config.toml
d_expert = 96
d_shared_expert = 0
activation = "squared_relu"
normalize_top_k = false
balance_loss = 0.00648
groups_per_token = 2
rope_fraction = 1.0
init = "normal"
init_std_qkv = 0.0414
init_std_o = 0.0513
init_std_up = 0.0592
decay_shape = "linear"
Below are experts of layer 3 (counted from 0) of a mixture-of-experts language model. Rows are named router (the router's row for the expert), up (a neuron's input weights, with its number) and show model dimensions 192-255. Each number is 200 + 40 x the weight over its row's rms, rounded and kept within 0 to 999.
After each expert's rows: "comes after" lists some tokens at least twice as common just before its tokens as in all text; "mostly gets" lists some tokens that are sent to it at least half of the time. This comes from a sample of Wikipedia text that the model never trained on. Tokens count by the router's weight.

# expert 23
router,254,224,192,221,294,202,229,172,212,163,150,180,132,202,201,219,98,175,157,214,192,210,284,159,196,234,163,226,252,285,154,206,249,180,205,247,173,187,153,208,192,138,154,216,233,185,240,257,222,186,202,212,189,181,153,150,215,99,192,116,213,189,141,212
up16,279,221,279,198,145,203,176,150,240,259,214,200,248,206,191,148,209,258,181,175,189,103,176,119,215,163,210,189,186,126,148,246,209,179,167,166,220,171,211,103,222,171,201,165,263,218,144,148,224,205,248,183,148,222,181,169,183,204,180,248,173,193,181,238
up17,231,270,274,197,258,266,281,234,235,233,230,235,220,162,188,153,165,234,180,234,256,178,310,228,225,207,223,217,170,166,199,282,156,195,198,190,189,162,214,287,164,224,154,203,196,163,145,195,153,204,171,206,226,206,149,178,297,236,168,260,274,210,273,179
up18,170,224,171,252,208,212,98,160,215,227,154,215,211,192,196,124,231,243,183,126,221,119,172,154,158,163,139,122,213,220,229,222,238,138,172,255,219,213,218,233,219,157,171,177,165,213,199,222,195,210,201,211,194,167,169,241,204,241,242,232,232,281,236,231
up19,208,245,206,193,164,172,190,200,239,182,192,235,232,182,158,230,248,198,137,165,137,85,192,245,219,203,147,162,179,195,177,133,237,288,190,153,190,217,160,275,203,218,209,214,288,172,266,199,202,252,217,249,227,144,256,246,199,151,167,259,204,253,192,199
up20,76,176,165,186,184,258,215,187,226,126,229,216,171,252,196,209,126,228,208,263,272,206,227,282,232,211,243,175,184,225,189,181,156,176,229,202,172,129,200,226,191,108,274,138,213,229,209,197,176,234,158,236,198,229,260,229,271,247,201,161,213,244,157,188
up21,204,98,289,206,225,267,229,199,224,202,287,267,184,196,276,133,268,251,194,170,162,243,217,242,186,167,157,118,151,176,247,223,209,147,175,173,289,167,189,168,242,195,156,199,81,178,178,185,183,161,278,217,182,183,145,222,173,251,215,151,183,177,211,195
up22,183,221,140,121,189,180,241,227,283,214,188,198,260,206,296,180,251,269,206,259,208,173,194,164,199,205,227,194,178,247,133,159,94,257,124,229,250,201,180,195,186,229,178,195,236,158,197,206,166,218,247,225,190,237,219,204,172,173,163,261,233,223,188,203
comes after: "\n", " to", " a", " 1", " on", " 2"
mostly gets: "–", "/", "-", " f", " t", " h"

# expert 3
router,211,213,152,212,163,208,203,149,165,156,203,130,283,219,195,205,265,176,223,206,174,242,291,207,208,248,176,258,185,196,192,197,225,267,150,235,144,193,215,179,178,204,233,266,249,170,183,247,162,298,160,201,234,253,222,145,175,246,145,190,120,295,223,209
up16,131,197,160,192,223,254,262,223,272,154,134,223,154,177,225,200,139,229,135,220,216,211,130,209,167,219,209,161,158,202,190,221,189,248,177,197,228,222,160,306,260,252,207,124,142,151,206,232,183,209,196,160,277,227,156,205,211,220,137,222,324,204,207,225
up17,132,208,208,183,158,197,166,143,217,210,189,193,154,236,226,234,246,227,210,197,171,213,151,203,188,254,166,181,140,257,179,154,180,265,208,139,161,122,241,232,239,175,236,255,146,250,167,160,310,126,201,225,147,139,203,211,182,181,206,200,297,277,254,162
up18,227,248,180,162,184,153,256,169,203,165,216,223,207,166,148,167,213,210,200,195,318,218,251,175,153,170,232,191,256,186,179,190,241,230,229,251,179,184,156,221,201,212,215,258,151,187,213,216,161,257,213,290,258,230,182,251,244,143,137,158,241,183,174,212
up19,180,189,173,185,158,198,162,129,197,209,264,226,233,171,276,184,185,210,172,164,182,177,289,208,274,179,223,212,174,274,88,177,143,277,170,189,172,146,213,144,256,167,171,203,190,284,204,204,177,260,164,234,229,192,188,209,229,186,236,208,174,227,197,175
up20,182,185,251,220,151,202,225,183,204,181,212,235,147,163,142,255,252,214,222,273,207,212,265,222,242,193,189,186,157,197,150,155,248,288,217,182,182,215,221,163,214,237,146,179,211,255,278,216,237,196,173,217,181,122,155,224,174,218,176,193,234,272,159,177
up21,207,190,163,188,193,226,118,172,276,179,217,187,150,210,279,216,192,173,233,209,203,143,172,216,246,101,160,209,207,117,212,211,228,150,130,179,181,207,185,177,243,199,220,226,197,158,155,158,118,179,190,220,198,186,130,123,229,185,237,241,116,263,161,236
up22,227,170,148,228,271,167,165,206,216,200,146,259,235,190,253,225,245,244,175,125,188,188,267,200,172,189,207,140,204,210,254,202,169,220,153,197,251,263,158,282,192,168,281,203,168,132,236,254,190,223,282,208,124,218,180,251,151,205,209,227,273,194,257,171
comes after: "\n", "-", " \"", "|", " (", "=="
mostly gets: " m", " p", " h", " t", " g", " b"

# expert 1
router,217,274,188,190,186,196,194,227,191,188,144,240,214,231,204,160,225,215,160,222,181,196,179,156,160,202,178,158,207,257,171,183,180,218,178,165,197,186,157,196,163,192,237,234,185,264,137,151,194,278,231,228,264,237,262,177,169,233,80,210,195,194,250,165
up16,220,110,185,163,247,215,195,215,141,151,175,266,202,143,196,280,198,185,262,206,216,156,181,194,197,113,213,238,207,233,235,139,163,169,184,238,91,218,228,207,169,255,183,218,277,256,211,202,125,175,166,158,187,189,218,188,162,192,172,229,172,159,181,194
up17,267,216,202,99,216,212,256,155,211,202,214,244,218,222,213,266,155,238,225,220,236,144,188,229,236,153,221,111,206,205,135,189,177,165,217,152,202,128,157,148,233,253,142,160,176,217,256,219,272,232,203,213,188,200,172,193,187,184,267,165,221,225,232,174
up18,186,231,174,185,175,196,187,231,218,273,162,215,233,129,225,209,199,270,252,271,199,246,175,122,207,151,199,212,180,219,272,221,214,168,179,164,232,256,256,219,206,198,188,241,206,165,157,133,271,178,161,210,166,236,143,284,219,161,185,133,276,182,171,197
up19,184,132,145,132,139,211,246,243,240,198,172,145,216,189,145,190,201,249,212,172,218,194,236,190,190,183,229,161,181,196,212,167,200,265,232,166,211,259,152,193,194,135,163,235,181,235,253,227,278,208,180,213,209,193,238,250,270,209,272,223,217,259,245,251
up20,209,225,107,220,257,191,171,169,153,239,186,203,163,215,197,254,225,223,171,169,255,214,220,203,189,134,196,233,153,216,225,152,252,207,150,182,174,188,199,149,175,151,236,288,228,242,159,259,231,186,172,239,219,257,191,189,230,225,240,205,166,262,196,152
up21,217,157,194,228,207,123,188,179,173,172,198,152,181,221,187,209,230,227,159,198,226,221,204,188,222,200,179,222,275,214,159,171,189,185,154,199,206,197,166,127,138,291,179,150,180,256,232,139,150,223,241,190,156,216,155,233,166,218,95,261,332,189,239,220
up22,258,226,173,214,193,204,205,167,193,154,182,205,159,167,211,223,166,193,193,226,184,148,234,146,205,234,214,181,268,231,169,203,258,235,155,202,246,179,163,242,162,227,156,234,245,193,199,182,188,169,193,227,156,149,211,275,180,292,228,176,210,212,238,132
comes after: " the", " of", " a", " for", " his", " The"
mostly gets: " two", " this", " they", " their", " one", " other"

# expert 14
router,156,195,226,147,259,167,164,208,229,297,145,260,179,169,195,140,115,160,181,181,203,209,176,145,261,188,129,243,149,164,199,162,221,135,238,189,244,248,247,174,208,204,155,193,173,221,205,210,194,158,229,209,162,217,154,160,197,183,214,213,189,224,123,226
up16,218,168,241,165,146,196,270,208,181,207,162,167,179,224,260,197,217,227,227,209,228,166,232,141,229,179,209,164,191,230,236,200,201,188,227,271,186,199,227,178,246,216,228,177,94,230,204,188,108,183,207,170,216,141,240,196,139,155,113,238,171,178,271,237
up17,215,212,229,218,210,198,194,237,219,174,282,209,240,269,202,202,242,286,207,137,226,233,214,175,195,210,184,213,250,163,126,158,231,160,126,174,192,187,170,184,171,200,195,128,181,180,123,192,265,189,195,188,273,214,197,180,246,266,176,226,241,244,144,197
up18,264,150,193,250,226,194,146,176,221,139,189,251,242,131,163,200,196,225,145,160,119,231,259,169,216,150,221,215,238,109,277,208,222,165,288,218,130,155,194,197,150,169,164,219,267,111,227,241,148,224,232,209,211,162,220,205,186,174,148,145,251,143,170,214
up19,235,232,176,215,209,234,149,207,209,202,234,221,194,215,154,160,117,185,141,223,212,167,194,227,199,203,149,250,267,195,134,133,139,221,186,134,237,218,240,193,221,217,233,227,256,146,179,218,203,192,194,284,197,148,151,164,185,230,171,207,235,249,157,250
up20,200,198,215,180,203,286,165,187,170,220,207,167,108,285,183,197,229,164,258,237,140,264,198,247,206,236,170,202,218,148,149,233,197,185,106,154,195,161,259,163,217,227,220,219,131,223,115,196,267,192,259,289,284,168,239,211,202,131,158,236,287,192,184,191
up21,170,157,262,214,268,224,186,163,165,144,144,185,175,191,219,189,197,190,165,189,129,200,192,126,213,175,159,169,199,181,147,112,253,192,187,164,132,222,191,177,198,224,207,118,231,187,183,209,203,218,226,118,215,244,218,184,206,226,168,168,245,200,128,203
up22,182,246,224,100,294,224,175,146,214,175,206,159,228,106,149,228,228,258,209,214,164,194,209,161,215,224,216,210,204,221,107,217,228,259,247,154,229,221,180,208,247,145,164,239,228,164,132,111,126,213,246,215,221,226,188,187,230,216,123,289,169,261,141,201
comes after: "\n", " of", " in", " is", " as", " List"
mostly gets: " from", " of", " in", " during", " into", " at"

# expert 9
router,239,210,173,213,191,208,177,178,122,156,208,236,166,189,262,193,230,147,188,212,251,212,301,248,175,212,191,286,239,201,207,233,191,136,201,238,173,214,198,176,194,194,237,169,219,140,221,223,185,194,191,251,135,198,208,158,192,277,170,205,181,225,199,241
up64,190,184,237,192,216,142,159,234,258,195,233,192,174,127,239,186,231,191,168,120,239,169,172,192,224,199,151,220,207,234,175,263,170,171,233,185,191,248,199,246,177,204,128,164,191,261,159,166,215,219,204,210,296,200,177,249,218,256,182,179,222,198,203,137
up65,162,176,182,237,254,240,179,162,212,237,175,293,281,238,184,265,243,196,165,152,141,194,196,200,199,141,190,164,131,167,193,112,222,179,168,244,194,265,142,242,220,204,216,209,182,148,223,197,205,226,186,206,227,170,191,146,173,168,184,201,148,218,228,213
up66,234,204,203,206,161,295,208,189,229,165,176,206,107,178,153,145,179,201,239,214,158,192,184,207,283,189,172,105,190,194,190,264,256,214,189,154,200,167,189,212,146,250,258,206,221,200,175,202,135,187,178,207,195,273,261,184,115,222,146,190,271,166,156,127
up67,203,241,183,235,171,232,201,187,234,283,156,237,198,185,236,197,167,217,118,189,250,193,240,201,132,182,221,250,169,138,256,204,204,183,167,204,179,172,214,233,234,141,148,162,200,101,150,188,154,264,207,229,198,220,204,205,118,201,191,184,242,215,132,225
up68,251,137,219,242,211,264,225,226,200,295,236,216,219,215,203,145,245,225,165,125,183,207,161,279,218,116,226,219,238,244,186,157,238,278,193,243,183,214,156,155,197,215,205,189,123,217,216,196,219,203,250,256,268,138,256,225,183,167,120,231,179,190,191,225
up69,209,209,118,166,179,190,229,170,202,151,137,176,213,124,208,255,190,265,214,241,214,233,228,197,173,196,197,202,169,217,157,211,182,253,97,224,154,161,194,184,224,206,240,188,205,183,217,207,213,215,209,196,236,189,188,218,245,158,249,182,140,164,207,207
up70,179,232,174,217,112,211,211,164,220,196,259,205,251,215,151,166,165,194,194,148,188,129,205,152,147,199,142,187,134,184,170,211,192,257,196,275,154,193,116,216,209,180,191,248,278,209,216,136,159,171,214,276,266,194,189,220,135,213,250,208,208,274,219,196
comes after: " the", "\n", "|", " The", "The", " his"
mostly gets: "==", " ==", " people", " album", " government", " School"

# expert 22
router,246,183,193,133,237,246,272,219,177,165,269,260,191,154,181,238,146,200,226,231,274,237,165,187,168,173,239,197,213,180,190,214,155,214,232,194,146,234,217,156,194,237,245,158,248,211,241,169,236,165,122,241,184,140,202,232,234,108,301,251,198,192,184,171
up16,276,176,116,198,215,179,198,183,231,164,257,180,188,179,169,149,245,178,207,141,242,274,180,171,189,207,260,187,120,189,151,175,156,231,221,164,204,216,203,198,217,197,220,190,185,243,248,115,288,208,323,241,202,297,267,210,206,221,167,205,181,213,189,276
up17,261,150,196,194,238,250,211,232,287,147,228,191,224,206,246,198,186,89,216,225,263,186,244,248,252,179,137,235,253,239,209,186,248,145,218,140,150,202,124,142,311,120,205,223,240,195,241,192,181,231,195,165,98,251,266,165,202,209,203,276,291,304,178,189
up18,213,226,182,218,110,235,194,191,139,161,218,268,225,110,157,167,230,208,168,171,219,177,229,198,222,212,203,221,199,211,172,177,204,214,187,168,195,242,210,171,250,212,247,272,186,180,239,201,186,160,247,230,208,115,152,218,247,207,169,264,165,234,180,171
up19,150,162,146,193,282,168,263,167,249,207,204,232,169,210,188,168,162,196,198,189,220,232,197,141,152,167,203,195,146,242,241,259,185,194,219,242,157,159,293,232,215,225,203,256,142,185,161,251,125,266,232,193,183,173,159,189,225,219,121,208,268,182,168,149
up20,168,152,251,258,170,220,201,136,160,169,189,189,172,195,202,201,192,226,217,150,248,250,236,213,228,112,261,234,175,181,291,204,225,204,282,228,265,126,121,195,160,216,151,129,199,222,228,216,161,196,155,213,212,228,202,224,269,259,213,81,160,239,180,223
up21,228,196,125,179,189,207,227,164,205,283,212,252,177,178,182,251,222,238,179,261,213,181,207,237,227,136,187,128,147,223,215,204,166,219,257,177,193,159,242,193,181,261,146,176,185,198,209,178,170,173,282,166,184,167,230,224,181,155,143,128,208,199,177,110
up22,249,156,219,126,202,185,243,193,247,194,292,243,220,146,214,151,127,220,207,160,232,152,230,236,261,133,87,202,176,269,276,188,173,175,234,179,229,119,149,203,197,219,184,227,194,168,228,204,158,188,150,198,185,146,183,151,195,222,285,219,181,206,201,191
comes after: ",", ".", " ", " No", " St", " D"
mostly gets: " not", " that", " when", " than", " then", " after"